config.toml
n_layer = 15
d_model = 192
n_experts = 64
experts_per_token = 2
normalize_top_k = false
routed_scale = 5.66
vocab_size = 16384
norm = "rmsnorm"
tie_embeddings = false
dataset = "wikipedia_en"
Below are experts of layer 10 (counted from 0) of a mixture-of-experts language model. Rows are named router (the router's row for the expert), down (a neuron's output weights, with its number) and show model dimensions 0-191. Each number is 50 + 12 x the weight over its row's rms, rounded and kept within 0 to 99.
After each expert's rows: "raises" lists some tokens whose logits its average output raises strongly, later layers aside. This comes from a sample of Wikipedia text that the model never trained on.

# expert 46
router:37 68 27 43 55 60 49 53 38 40 41 49 53 58 51 45 46 37 40 61 46 52 57 63 47 26 73 64 39 51 40 33 53 55 72 44 59 30 63 59 30 21 47 42 48 66 41 39 49 37 43 59 43 36 44 54 57 33 55 53 61 53 23 63 40 58 59 42 41 52 51 71 31 30 24 59 39 26 50 64 34 38 42 63 42 40 36 45 38 35 43 74 45 61 46 37 46 56 41 63 40 39 36 70 74 43 37 52 45 38 62 49 59 59 33 43 18 58 63 33 53 37 55 50 32 36 36 70 56 53 61 55 84 35 62 47 51 44 39 66 53 52 58 52 36 59 64 47 42 50 62 49 52 56 56 54 60 46 65 55 64 48 41 51 38 66 66 62 58 27 43 58 42 46 50 49 43 37 67 50 50 30 60 33 57 49 71 39 51 56 54 59
down0:53 63 49 40 61 74 66 50 48 59 37 43 51 51 49 46 42 53 40 62 58 61 59 48 58 55 53 40 37 52 45 35 36 66 38 41 46 48 62 53 65 47 57 44 73 66 45 64 62 65 57 35 37 59 35 51 61 42 36 47 34 51 43 39 54 31 45 61 73 52 48 50 57 52 48 55 39 37 35 24 41 51 30 43 28 40 45 62 54 37 58 28 54 48 29 35 50 43 47 34 75 62 52 66 32 66 45 56 72 67 46 25 36 54 47 53 26 71 43 47 36 57 24 43 52 52 53 41 50 38 56 48 53 53 68 78 65 45 49 36 48 39 35 72 45 36 74 51 63 48 32 58 56 53 62 57 50 56 48 54 47 30 38 64 36 22 45 65 56 37 54 41 51 63 35 34 48 57 44 36 60 37 40 49 69 63 17 62 59 42 64 48
down1:46 56 33 55 52 54 42 48 45 48 36 55 42 59 63 59 49 38 59 51 32 60 61 49 36 65 39 52 52 55 45 48 43 49 65 57 46 59 56 51 45 50 44 46 52 53 58 48 56 36 37 38 62 36 56 66 40 59 58 36 46 57 61 31 68 58 58 71 19 60 60 75 41 57 35 42 37 64 77 69 37 35 58 56 59 38 39 62 59 49 44 37 48 53 38 33 74 43 28 48 63 61 29 46 48 51 57 35 71 64 33 50 55 67 56 30 56 41 47 51 50 54 06 74 63 62 69 82 66 42 57 48 40 52 61 61 40 56 60 50 80 47 54 47 55 69 48 43 45 57 61 76 46 50 36 56 55 38 32 43 56 31 58 57 57 47 49 64 58 65 43 37 52 56 62 53 64 58 45 12 64 52 44 48 65 54 47 44 34 50 46 47
raises: "the ", "British ", "her ", "their ", "his ", "former "

# expert 1
router:60 69 25 53 39 29 43 55 59 47 44 41 57 66 42 48 70 60 54 32 70 52 56 37 28 20 61 45 68 41 47 47 66 62 63 36 24 62 55 53 40 65 58 47 58 39 46 46 62 48 45 56 63 47 55 44 42 50 63 51 60 60 54 62 51 23 79 59 39 71 38 54 47 43 33 35 56 61 67 33 63 45 64 66 65 60 40 48 35 28 43 60 54 62 43 58 54 47 45 37 30 44 67 61 53 60 65 36 31 39 44 60 58 62 50 65 50 49 35 59 36 43 59 48 42 43 58 65 33 45 49 69 66 59 50 73 50 51 61 51 34 38 58 61 53 43 71 55 54 54 51 18 48 31 39 40 61 57 63 22 72 47 59 55 53 39 54 47 68 31 72 54 42 57 52 48 54 58 57 48 53 70 58 32 65 39 55 35 49 53 46 47
down0:64 38 69 52 33 40 56 67 48 57 48 68 44 49 49 31 48 75 50 57 75 65 62 40 47 35 49 58 49 64 31 59 46 36 53 49 21 74 44 61 76 65 59 69 41 35 57 54 63 44 41 60 46 45 50 33 57 60 59 72 48 59 51 76 41 48 35 63 65 61 49 76 26 42 62 64 63 54 54 44 40 60 57 56 57 61 53 44 47 35 34 48 40 48 56 56 66 58 51 26 35 55 53 29 39 50 62 45 48 38 53 47 51 46 53 36 46 52 34 54 72 51 53 49 45 38 55 60 40 34 54 48 61 48 61 48 51 35 27 45 50 68 43 35 34 38 70 40 40 45 54 57 46 48 52 57 39 72 56 58 33 53 46 49 52 59 86 64 58 41 41 57 30 37 30 33 40 35 47 71 45 30 47 50 35 52 43 45 75 64 51 61
down1:75 44 45 46 58 48 32 52 48 45 52 51 56 50 56 40 41 26 47 33 56 66 51 68 36 31 32 64 47 30 62 64 47 30 46 62 66 67 56 44 42 47 34 65 49 72 35 53 54 63 66 37 45 41 55 46 45 45 65 42 50 68 58 67 54 34 63 81 39 34 55 61 46 46 28 77 58 54 42 48 44 53 44 39 39 65 59 34 66 51 36 39 42 49 57 73 52 54 54 46 47 57 40 70 37 49 43 49 80 51 24 62 46 50 60 56 53 63 41 43 48 60 36 43 49 52 63 64 59 49 61 53 62 75 65 55 41 53 35 45 34 65 35 61 49 20 38 69 40 72 51 45 38 65 31 64 39 32 50 63 41 40 54 51 45 59 55 39 45 70 41 22 58 58 39 45 20 54 48 44 56 55 48 55 62 56 51 45 43 55 36 43
raises: "the ", "N", "a ", "E", "T", "and "

# expert 61
router:64 22 69 60 32 57 33 31 39 47 43 45 44 34 55 31 39 31 34 41 61 48 55 63 41 45 55 76 51 55 34 66 65 52 65 49 75 39 28 39 41 36 44 43 49 38 31 36 62 63 52 66 51 65 66 48 62 46 20 59 59 46 33 57 34 39 51 24 51 64 46 67 47 60 58 57 47 40 62 65 41 37 32 61 58 54 58 46 50 47 51 50 46 73 35 52 57 60 65 60 40 33 57 33 62 32 52 67 51 55 43 55 51 50 47 39 64 40 55 50 61 64 54 55 46 54 58 60 47 54 40 31 35 42 31 43 38 45 34 81 52 52 56 36 43 36 43 47 42 57 45 39 42 53 63 44 44 49 60 51 28 45 44 47 22 50 43 66 38 37 35 64 56 31 68 64 24 31 55 72 59 50 59 38 54 51 63 57 44 47 51 44
down0:35 55 49 56 44 43 49 51 68 39 46 42 40 37 62 72 59 77 65 46 56 55 68 63 54 56 40 60 50 45 53 55 55 61 54 55 57 71 73 49 62 60 48 55 50 66 44 50 49 35 35 20 50 46 45 53 73 60 50 41 50 31 71 53 69 45 34 22 51 50 52 56 52 59 43 67 51 44 48 51 54 38 50 51 62 48 44 35 62 40 41 59 44 54 46 62 31 39 49 44 54 46 54 44 48 65 55 57 36 56 51 42 40 58 46 41 70 68 68 43 28 39 62 59 50 46 52 40 60 51 24 46 50 72 55 38 36 58 62 40 60 60 59 62 43 65 47 58 35 34 55 36 30 28 50 68 23 76 49 64 41 74 49 46 67 51 47 54 39 50 39 69 68 71 43 53 43 56 61 46 18 35 72 58 44 41 54 88 46 51 70 44
down1:48 64 51 32 69 29 57 53 63 61 36 71 00 55 55 37 48 56 33 46 50 64 38 52 39 68 49 42 42 40 76 64 62 74 64 57 53 29 35 41 43 58 54 50 35 56 35 45 68 51 40 34 52 42 69 37 41 45 34 50 49 55 52 45 36 51 57 39 33 52 61 41 43 50 72 21 50 61 47 37 45 53 55 62 56 56 69 37 40 47 47 58 45 36 47 56 52 61 30 62 59 46 45 37 31 34 34 58 46 45 69 56 63 47 48 45 33 40 53 34 59 62 62 48 69 56 66 42 21 56 44 50 48 50 61 47 65 47 36 26 60 60 57 57 39 40 61 35 40 41 44 70 49 61 51 50 35 54 73 42 68 52 57 56 49 63 48 49 66 51 46 26 40 70 55 38 59 42 53 42 45 42 31 41 50 41 34 72 42 55 57 45
raises: "Studio ", "aged ", "Nominated ", "! ", ": "

# expert 22
router:63 81 36 49 69 81 50 56 57 56 57 47 47 53 61 63 62 59 44 63 32 31 76 51 57 55 45 57 37 44 34 31 25 54 42 37 54 59 53 55 24 67 61 49 64 49 55 57 46 50 35 56 25 34 43 63 51 35 51 46 44 51 53 52 44 40 58 46 55 28 54 53 35 66 49 50 52 51 36 45 51 61 46 53 62 57 61 37 51 52 40 38 36 38 44 58 48 45 60 70 45 59 50 67 28 42 35 85 44 43 56 37 47 33 62 51 53 54 48 60 35 46 63 58 35 58 51 35 44 39 51 58 80 45 65 35 37 49 58 68 45 43 32 59 38 46 32 38 72 46 34 64 62 60 40 49 55 46 59 41 62 48 42 61 46 56 43 75 53 40 60 38 38 54 58 43 54 28 53 34 63 65 52 71 67 39 66 54 23 39 45 71
down0:65 66 38 44 61 50 50 45 42 34 71 25 56 68 42 55 41 58 54 63 38 48 39 35 76 48 59 48 58 70 49 42 46 36 48 52 46 78 63 51 40 33 64 34 48 53 54 40 48 52 44 41 28 77 67 44 68 55 75 34 46 50 56 52 56 40 69 64 45 39 24 41 50 34 50 50 46 40 47 41 58 45 59 56 42 63 56 47 57 44 38 33 47 28 62 58 47 46 50 57 69 61 37 87 35 57 53 30 54 57 41 64 58 60 48 44 36 55 40 48 26 29 66 41 36 43 36 50 58 69 40 40 67 42 47 42 60 76 56 38 48 43 40 57 55 44 61 46 43 56 37 48 58 51 57 38 68 58 58 33 66 56 57 43 71 50 45 30 54 29 48 40 49 79 38 54 49 44 48 21 44 66 49 44 41 48 57 52 63 42 32 33
down1:44 69 70 32 61 49 60 37 46 43 47 76 67 63 61 43 57 41 46 35 37 32 72 49 37 57 66 43 51 40 39 60 49 36 52 66 58 35 42 53 29 40 56 55 71 57 52 65 46 34 42 56 24 45 46 37 39 42 53 26 49 44 60 55 54 65 30 51 52 34 61 49 45 54 31 62 60 43 61 61 51 69 35 62 43 42 61 57 39 47 45 25 68 54 40 37 43 59 55 54 56 36 43 34 50 53 60 36 47 30 44 60 55 36 47 64 54 30 49 44 47 54 62 28 47 61 53 47 48 57 64 35 53 68 68 53 25 73 48 32 56 44 57 43 43 56 39 38 51 52 70 18 24 49 64 32 52 43 47 54 60 56 36 64 59 57 53 41 48 60 52 73 58 55 36 52 35 20 52 23 59 36 51 54 53 56 70 51 64 58 58 60
raises: "The ", "In ", "It ", "A ", "There ", "Most "

# expert 62
router:49 54 36 53 44 64 31 26 66 68 46 39 34 76 77 64 56 69 41 34 51 48 42 48 59 28 72 24 35 20 32 54 34 46 54 60 30 49 46 65 26 67 58 50 72 39 45 54 41 40 37 64 63 36 56 63 46 53 48 36 54 46 52 26 28 46 60 45 56 49 41 52 42 36 45 42 56 47 42 43 69 30 58 54 37 52 49 60 52 41 55 65 44 61 58 43 48 40 43 33 31 48 65 67 47 58 41 54 52 29 65 65 67 33 55 62 46 34 58 55 68 50 56 45 36 46 34 64 50 53 61 39 55 43 62 69 55 60 46 49 58 31 60 46 45 54 48 62 42 54 37 43 70 62 66 43 50 44 39 31 58 29 56 60 56 30 43 30 49 46 65 51 53 68 50 41 60 55 70 49 39 60 57 46 31 55 39 29 47 56 53 66
down0:51 47 52 47 89 47 46 55 61 56 50 51 72 42 30 64 55 57 50 53 59 47 55 45 56 39 52 63 52 59 39 49 46 54 28 59 49 37 68 45 49 46 48 52 57 50 52 52 30 61 59 30 44 50 36 70 43 15 40 38 69 64 48 49 62 64 65 35 50 41 32 52 52 28 33 51 53 64 50 54 45 53 61 55 36 46 51 83 52 62 54 53 68 39 32 41 64 32 41 35 57 26 66 54 40 59 31 25 32 39 37 59 60 43 52 50 55 45 62 40 59 38 79 37 38 40 27 41 50 40 74 47 69 30 65 43 51 41 60 58 31 42 42 59 46 63 61 46 54 51 39 27 71 45 64 68 64 42 69 41 69 46 55 64 57 51 48 51 48 40 60 64 52 66 61 56 31 50 55 45 61 71 57 41 38 42 57 45 42 41 57 52
down1:32 43 38 74 39 59 47 60 53 34 47 48 63 65 63 74 38 61 54 56 24 41 65 53 42 59 44 30 46 43 55 32 52 66 31 69 40 57 58 63 55 63 27 36 48 36 41 59 31 67 51 44 48 54 36 52 52 32 48 64 40 28 66 51 61 48 45 51 42 30 53 45 61 68 17 55 65 47 38 53 47 45 67 50 50 51 45 44 53 45 58 56 63 38 49 49 58 27 52 40 64 55 31 47 52 41 40 37 48 58 60 30 70 37 80 60 49 78 38 51 44 56 69 32 38 55 48 53 59 47 49 48 25 30 52 42 64 53 40 55 57 73 37 64 58 53 52 48 45 41 64 46 50 39 46 60 32 28 49 59 46 60 49 53 49 37 49 41 51 50 67 60 43 62 66 34 67 37 58 38 54 44 15 55 34 59 65 55 71 52 54 53
raises: "the ", "H", "and ", "N"

# expert 37
router:62 21 55 49 33 39 69 40 43 55 42 49 58 25 39 48 53 48 54 44 75 61 27 53 35 72 60 58 60 32 44 76 57 43 63 57 56 42 31 34 34 53 49 52 35 41 27 27 66 58 74 63 54 52 51 30 27 68 38 35 45 45 41 62 41 56 49 60 46 74 48 51 42 45 58 39 48 56 49 56 50 54 36 38 49 58 51 52 31 42 60 37 51 50 45 60 49 51 62 61 55 36 45 24 53 46 47 55 37 50 27 57 49 67 47 49 41 58 61 47 42 56 70 45 54 76 49 67 48 58 48 46 34 70 34 38 35 60 49 68 38 71 62 33 49 60 35 65 48 62 62 35 34 47 54 56 27 53 46 51 41 38 52 56 44 77 43 30 36 69 59 58 41 38 52 60 37 47 54 59 54 54 50 32 37 37 33 50 57 38 64 30
down0:47 38 90 42 37 50 48 34 41 29 56 36 44 38 51 69 58 61 36 39 53 41 44 42 62 47 59 64 32 46 68 52 53 50 49 36 67 68 45 50 63 51 50 71 53 49 71 49 53 42 76 45 46 44 77 34 49 48 40 21 32 49 64 57 62 48 43 70 48 61 57 53 44 57 51 59 65 52 35 45 64 55 50 51 48 58 49 62 46 51 50 51 41 52 49 50 53 58 46 63 42 37 30 40 37 49 42 62 51 49 44 52 50 54 49 35 56 51 50 42 36 47 60 63 19 51 60 49 39 37 52 63 41 58 64 45 81 43 33 44 39 62 44 68 32 70 65 39 23 51 58 48 49 36 29 57 40 40 59 55 34 46 33 50 48 65 27 34 50 62 50 63 24 36 65 24 57 76 51 56 59 44 59 52 57 66 37 79 40 38 47 47
down1:39 86 54 79 57 28 55 30 42 54 40 70 59 40 41 44 54 65 16 48 69 45 52 68 40 46 28 35 47 49 53 66 63 65 48 57 68 42 40 45 60 32 36 68 53 63 48 52 41 51 63 23 61 57 62 59 46 51 67 32 49 43 54 63 37 42 48 42 49 21 37 57 47 29 51 28 47 50 37 30 42 54 46 47 63 57 50 42 41 27 59 45 39 58 61 37 58 62 53 60 51 36 40 61 43 56 44 47 61 63 53 54 64 55 34 67 45 44 64 52 55 61 50 66 54 45 46 77 59 66 40 51 54 46 59 32 46 44 53 50 49 45 57 52 42 53 51 60 38 42 80 43 45 39 42 69 31 48 54 50 49 46 59 33 69 43 41 48 39 34 39 45 62 69 46 25 51 77 41 51 55 61 37 65 40 48 60 47 54 59 73 40
raises: ", ", "at", "'", "as"

# expert 15
router:53 24 71 49 53 54 36 50 53 58 56 40 46 25 40 64 44 47 53 61 42 61 55 65 37 71 40 53 60 53 54 54 65 60 52 21 49 54 45 43 70 37 56 48 42 70 55 40 44 39 40 39 56 60 70 42 61 49 48 58 34 53 50 58 65 67 58 50 54 46 45 64 43 39 68 43 48 56 51 52 48 58 42 45 33 58 59 59 45 72 41 48 54 51 53 52 30 50 48 49 26 37 53 11 46 46 60 52 59 35 56 60 42 33 64 43 47 41 54 42 61 55 46 52 66 52 38 34 68 43 60 61 40 73 23 57 52 20 46 47 79 70 43 21 46 51 55 37 34 71 39 58 34 27 30 62 47 49 49 55 36 30 46 39 55 53 63 54 41 38 41 57 78 24 74 48 54 55 36 61 31 40 55 52 48 48 54 49 52 39 71 44
down0:59 29 44 35 81 52 56 46 73 44 54 30 56 44 57 60 47 55 49 22 36 45 52 45 46 51 44 44 52 41 41 79 54 61 32 46 46 71 30 58 39 65 65 47 55 50 35 35 46 43 89 73 36 39 56 41 57 32 41 56 34 54 46 57 58 23 35 37 34 45 72 43 32 56 68 52 51 42 54 37 49 50 38 64 47 52 59 64 58 48 57 39 36 57 46 61 61 52 29 69 36 59 64 61 42 61 38 53 65 57 40 48 40 46 68 59 57 45 41 63 26 55 66 47 48 50 63 39 51 46 80 43 35 52 42 41 65 51 40 43 53 42 62 66 50 54 63 60 36 53 53 72 39 45 44 50 57 25 66 51 45 35 39 48 55 52 33 67 58 59 44 63 67 32 43 42 71 49 60 54 45 58 55 61 58 51 36 71 54 45 33 39
down1:31 44 61 55 35 44 49 49 81 53 17 43 67 70 41 42 41 60 38 43 38 48 72 67 55 47 53 47 45 58 67 58 49 61 47 62 64 45 52 47 73 27 51 55 48 50 58 54 49 45 59 67 38 49 47 62 37 33 46 51 56 48 56 57 58 60 62 58 56 71 58 67 56 30 23 44 44 68 60 46 41 45 40 39 59 40 45 54 42 49 41 60 55 48 49 56 40 58 38 62 49 49 48 45 70 67 28 72 26 64 46 45 58 65 42 53 56 45 51 53 42 50 46 56 62 33 76 74 37 37 35 46 52 58 25 61 39 65 55 62 48 40 63 49 48 64 52 51 51 30 47 60 28 48 57 44 67 60 72 50 56 39 52 52 53 41 45 57 41 52 34 71 51 58 29 62 30 24 79 54 43 36 61 53 35 45 33 24 58 69 59 57
raises: "\n", ", ", "; ", "/", "\n\n", ";"

# expert 48
router:56 65 43 59 61 63 43 50 60 61 51 48 67 67 50 83 44 55 62 47 41 53 53 44 46 47 46 57 46 52 57 41 64 48 35 71 39 59 70 71 50 45 58 43 57 51 65 74 26 71 25 60 55 50 65 39 66 47 48 50 35 51 36 52 51 67 43 37 47 56 39 49 68 52 43 40 28 35 39 49 43 43 54 35 63 49 48 64 54 64 60 40 48 52 44 67 31 30 30 34 37 75 50 64 34 39 57 62 45 49 72 54 64 39 49 43 34 53 44 65 48 68 60 57 37 43 42 46 48 46 59 45 44 57 64 36 64 67 42 32 47 45 56 67 55 53 35 32 43 55 66 61 51 44 30 65 51 46 35 38 45 64 58 48 56 62 26 58 63 35 47 35 37 75 67 31 69 55 25 38 58 37 43 46 39 53 70 55 28 63 51 33
down0:51 47 38 39 42 48 70 63 41 51 56 16 51 71 54 46 58 59 38 65 47 46 45 69 51 55 63 45 39 38 39 53 47 67 43 33 37 45 53 52 40 75 57 32 56 29 60 46 31 52 66 48 34 45 52 62 49 37 59 63 21 54 63 46 59 35 57 47 38 57 54 40 34 48 69 71 39 61 47 30 22 44 50 58 34 49 47 30 46 36 49 16 48 60 63 44 49 49 57 41 40 33 44 72 30 45 58 68 58 42 68 45 43 29 44 53 52 64 54 47 40 56 40 51 41 38 59 39 71 54 40 41 41 66 44 42 54 49 60 52 34 53 60 61 48 50 51 42 50 58 56 70 48 38 44 64 63 69 70 47 36 43 40 64 63 67 55 62 49 55 37 42 55 84 75 37 49 54 28 55 46 36 49 64 27 55 33 55 61 40 59 45
down1:32 71 35 54 57 37 41 64 45 64 46 42 43 50 32 25 53 63 51 37 74 65 64 57 37 48 67 52 47 27 70 59 61 34 43 39 75 53 56 55 43 51 25 51 27 51 39 33 52 79 44 50 31 53 51 62 49 58 52 43 24 59 48 45 31 70 38 67 46 43 43 59 55 39 61 20 61 45 40 52 41 65 43 42 36 58 50 47 46 54 54 47 55 44 50 64 35 50 52 63 73 68 69 47 50 44 51 41 43 60 51 44 76 48 48 39 54 61 37 69 48 48 52 61 46 40 59 63 37 33 57 36 66 52 58 50 72 57 30 60 41 45 42 54 56 41 59 60 36 78 43 50 59 63 39 52 52 70 52 38 62 51 53 37 82 56 56 45 53 37 33 54 61 76 48 63 70 50 47 40 41 30 41 60 64 49 54 41 60 59 55 48
raises: "and ", "of ", "("

# expert 16
router:54 46 44 48 77 52 29 34 56 67 64 47 54 28 53 48 71 60 49 48 48 45 48 55 61 54 52 49 59 40 42 63 40 48 68 29 47 70 41 42 38 77 64 47 48 48 60 69 45 51 55 43 59 49 67 54 37 45 42 55 31 44 61 60 31 67 48 29 50 41 36 46 60 33 45 47 46 63 50 56 57 66 66 60 50 41 53 49 65 55 44 49 35 39 55 57 53 41 34 50 52 66 36 38 45 36 48 66 55 50 45 54 63 44 44 41 33 32 45 47 56 43 42 61 49 38 64 24 35 26 37 62 39 52 27 64 46 60 66 56 28 32 60 30 39 25 60 61 42 47 19 71 44 44 51 55 44 25 38 63 25 43 58 61 38 40 38 64 34 47 60 81 63 42 49 45 52 34 32 58 50 54 60 48 32 56 39 56 44 33 56 72
down0:86 57 68 51 41 67 43 49 68 39 50 61 44 51 45 54 51 55 60 48 63 48 64 52 27 39 55 51 56 53 51 67 35 57 50 04 56 56 58 73 57 37 55 48 35 27 48 52 60 36 35 44 43 51 45 29 58 35 30 47 44 53 52 59 70 51 55 50 65 54 36 66 61 53 62 49 75 48 53 45 46 53 62 42 43 51 60 52 38 55 51 38 57 49 50 57 52 42 39 55 53 59 51 45 22 59 57 75 33 51 29 51 59 39 48 38 53 39 53 45 48 41 48 72 43 71 48 54 56 51 53 71 51 61 39 40 86 35 45 48 62 34 57 40 57 37 45 68 46 40 44 63 68 58 44 52 36 43 37 60 61 45 48 38 52 39 21 21 51 72 28 54 69 40 47 33 57 48 38 67 49 58 54 35 62 41 42 44 61 34 56 37
down1:49 70 39 49 26 76 37 57 55 55 44 39 38 48 29 44 43 62 69 52 31 47 49 46 73 58 67 56 53 61 56 59 41 65 61 49 48 86 41 54 72 45 59 56 60 56 40 57 58 55 33 50 44 58 51 55 45 43 59 55 49 54 53 52 59 34 51 48 38 46 79 56 58 37 41 67 61 59 38 57 63 36 57 49 40 53 64 46 50 43 44 55 44 63 49 48 56 54 53 51 48 63 61 30 40 47 77 71 61 49 45 66 42 56 37 35 48 20 70 34 55 47 41 56 66 73 46 26 44 54 21 39 25 53 59 32 57 43 52 47 27 49 50 48 58 27 68 47 44 38 49 55 80 36 52 59 43 44 33 54 29 54 42 55 41 22 63 53 50 42 48 68 61 43 45 27 56 48 45 64 65 46 43 66 64 43 39 57 49 49 34 57
raises: ": ", "s ", "ation ", "ers ", "; ", "ations "

# expert 13
router:54 23 41 50 43 48 39 44 51 56 63 37 40 51 60 59 48 49 66 39 37 58 49 49 50 64 24 39 75 56 58 50 71 40 33 65 60 48 82 59 76 48 52 41 50 49 53 46 39 53 56 43 56 50 50 61 62 69 53 45 73 29 55 34 53 30 57 60 58 52 41 49 53 57 45 31 34 43 57 65 52 65 34 38 56 55 81 51 67 55 43 45 56 50 52 53 41 28 28 61 41 46 64 32 51 54 45 41 47 35 41 62 48 44 57 52 40 48 29 72 26 50 51 40 38 33 54 40 46 30 38 58 25 44 44 61 69 74 43 59 34 42 58 52 47 51 48 46 44 35 65 56 47 41 37 45 61 81 35 42 41 47 48 53 48 58 31 41 41 65 50 52 23 34 57 72 48 45 45 52 39 43 37 75 55 32 53 75 58 41 43 48
down0:30 50 44 66 46 51 59 40 71 76 41 48 70 54 52 38 27 64 26 61 35 67 47 52 45 46 54 49 67 62 64 47 64 43 41 59 58 61 47 45 73 58 45 61 41 40 50 53 48 62 38 61 52 39 65 53 38 46 53 68 61 39 57 44 66 64 50 51 43 49 34 47 50 51 53 59 54 49 41 61 49 64 52 34 47 65 29 44 60 72 42 44 45 32 58 54 49 66 73 36 66 40 41 39 69 26 57 43 38 45 74 60 48 54 58 74 53 52 52 54 55 68 60 59 62 58 52 27 53 32 48 73 38 56 58 55 47 66 57 72 67 45 47 39 37 44 52 48 36 68 48 44 41 43 38 78 57 60 49 45 32 63 57 33 62 69 40 22 39 46 36 72 61 64 71 55 51 59 41 28 46 69 55 57 66 48 35 57 43 43 66 61
down1:52 44 63 56 67 46 43 53 59 38 53 38 58 70 50 54 64 41 62 56 34 55 42 52 61 30 49 55 38 54 36 34 40 29 34 54 66 55 66 45 77 52 45 49 59 34 57 48 27 57 53 34 42 66 44 43 48 52 50 47 32 46 61 40 44 44 49 57 55 24 28 49 52 33 65 70 49 61 47 59 51 55 59 49 45 60 25 36 61 49 30 36 48 65 51 57 36 74 59 37 57 58 50 41 36 49 54 50 43 42 47 25 37 48 42 22 51 48 36 68 44 63 56 53 48 44 50 26 52 54 64 60 57 64 50 22 55 62 46 70 52 56 50 41 39 64 49 46 47 38 57 57 56 53 43 63 68 58 50 45 44 42 48 37 32 28 16 45 55 60 59 60 55 68 47 34 77 77 51 40 67 49 55 78 48 59 55 64 31 78 40 47
raises: "\n", "works ", "ena ", "idi", "ed ", "era "

# expert 57
router:81 57 48 55 58 65 39 35 51 51 56 48 30 53 55 54 75 56 50 58 48 45 67 56 54 63 38 44 73 39 71 71 44 50 47 56 81 53 51 46 73 49 48 43 33 67 47 40 41 53 63 33 54 53 52 66 43 78 28 22 45 25 41 62 43 25 54 37 45 40 51 55 55 46 50 62 47 44 38 51 72 45 43 56 72 54 34 57 43 41 41 48 59 47 50 53 38 41 58 38 43 36 57 35 61 62 57 56 34 30 64 54 73 34 49 47 62 47 54 47 48 50 50 62 53 39 57 48 60 61 30 57 58 43 64 54 52 75 50 40 42 39 66 33 46 46 44 34 52 65 35 46 59 31 41 52 45 41 30 77 47 69 38 67 38 38 72 47 48 57 61 39 54 50 50 29 62 31 50 46 45 50 32 52 37 30 47 63 68 32 59 48
down0:51 47 61 29 55 21 41 58 56 49 63 58 40 54 67 29 33 36 52 47 36 56 48 43 37 69 42 53 53 43 57 59 41 70 22 45 52 25 57 29 56 46 75 59 54 45 55 37 56 64 38 67 56 53 53 53 57 50 57 68 70 60 48 52 59 47 67 51 56 40 48 51 32 32 53 37 59 52 38 43 35 44 51 39 49 64 49 48 43 58 52 37 56 31 65 49 48 47 20 46 40 15 35 54 48 48 61 56 73 34 43 45 39 44 71 69 65 50 62 45 41 64 59 34 39 65 56 76 63 57 68 57 47 47 42 35 45 51 56 64 63 36 40 47 23 35 63 62 51 71 47 61 31 51 46 35 46 56 32 51 41 63 49 66 41 57 46 37 54 57 50 40 46 49 44 44 58 28 61 34 47 49 66 48 59 31 49 78 51 67 73 50
down1:23 52 57 69 45 44 58 51 44 48 59 42 78 50 36 44 59 60 32 48 32 48 37 48 67 53 33 47 61 43 51 46 53 55 35 76 45 66 48 58 67 54 55 51 68 46 56 68 50 55 72 45 32 50 53 40 61 43 47 39 65 40 45 41 40 61 42 31 65 63 47 67 62 50 37 42 62 39 46 39 69 59 47 23 44 61 43 71 31 47 47 56 46 65 35 61 67 58 57 47 55 90 75 44 47 48 44 52 57 67 58 35 52 52 50 32 62 45 60 62 56 51 28 43 41 38 44 48 59 57 42 44 51 54 43 53 54 36 42 44 55 56 46 63 58 39 63 45 52 47 68 47 80 24 31 38 51 36 36 55 51 39 32 65 25 57 62 71 49 36 58 73 62 53 56 40 53 57 49 45 49 64 21 57 52 62 80 55 54 54 47 38
raises: "ed", "ton ", "me ", "er ", "ot"

# expert 58
router:57 44 71 50 29 45 44 31 50 55 46 36 32 39 39 46 45 48 43 46 45 59 58 81 55 44 47 66 47 57 47 80 51 49 73 37 63 53 44 55 64 30 48 34 39 51 44 61 61 43 60 44 44 33 66 55 52 29 44 38 55 30 49 65 51 57 36 54 52 61 48 72 53 44 61 49 43 32 67 55 45 48 51 61 34 45 41 39 56 68 50 42 51 54 63 45 61 57 44 64 47 46 56 30 71 53 50 78 41 48 35 34 53 47 58 41 44 65 48 51 52 54 40 53 47 68 38 43 64 36 56 54 43 50 32 68 60 29 67 71 52 49 35 31 33 46 44 33 36 72 41 32 52 35 37 63 23 52 42 47 32 25 52 70 30 42 47 67 48 52 35 46 69 40 54 35 39 42 47 75 65 33 58 59 27 48 61 42 55 59 37 39
down0:77 43 52 59 67 41 62 64 61 31 51 47 60 46 42 35 55 59 48 39 30 31 56 48 61 58 51 35 48 45 58 41 71 36 36 44 48 64 43 35 46 22 57 24 21 38 51 52 45 66 57 56 62 51 43 36 31 36 39 45 45 44 45 58 53 44 53 43 59 54 69 31 45 68 25 38 60 51 32 59 44 47 60 50 47 65 60 36 52 77 52 74 45 36 37 40 54 57 59 63 45 52 60 36 43 64 67 55 53 63 58 34 53 46 36 41 76 62 53 38 37 55 61 43 70 43 57 50 73 49 51 44 55 50 39 43 56 63 59 38 36 17 46 59 50 32 39 55 52 35 24 41 50 40 58 67 47 44 55 48 39 49 43 38 61 38 38 56 71 55 53 73 65 37 46 54 55 47 63 59 31 47 25 60 64 45 38 37 60 56 58 68
down1:44 80 64 40 46 30 69 60 54 61 54 55 48 35 45 61 55 38 72 40 74 58 38 64 56 53 34 49 80 57 37 46 57 56 75 34 72 45 49 48 28 48 33 69 35 70 48 38 42 37 48 31 50 47 46 44 35 55 57 59 34 49 49 68 49 38 59 45 43 29 64 56 25 50 58 66 43 53 56 47 36 43 47 33 52 40 48 51 59 24 53 50 43 50 46 42 68 43 72 54 49 37 46 43 41 56 43 52 63 40 47 48 39 46 52 41 39 46 30 54 54 36 35 49 28 39 50 47 56 54 42 91 55 57 44 60 40 49 33 56 63 62 80 40 65 47 66 46 72 46 53 50 33 39 55 37 62 35 82 47 26 45 58 49 48 60 65 54 53 62 42 54 67 64 54 51 51 54 41 54 45 43 44 45 60 71 67 53 40 58 40 52
raises: "-", ": ", ", ", ". ", "; ", "ly "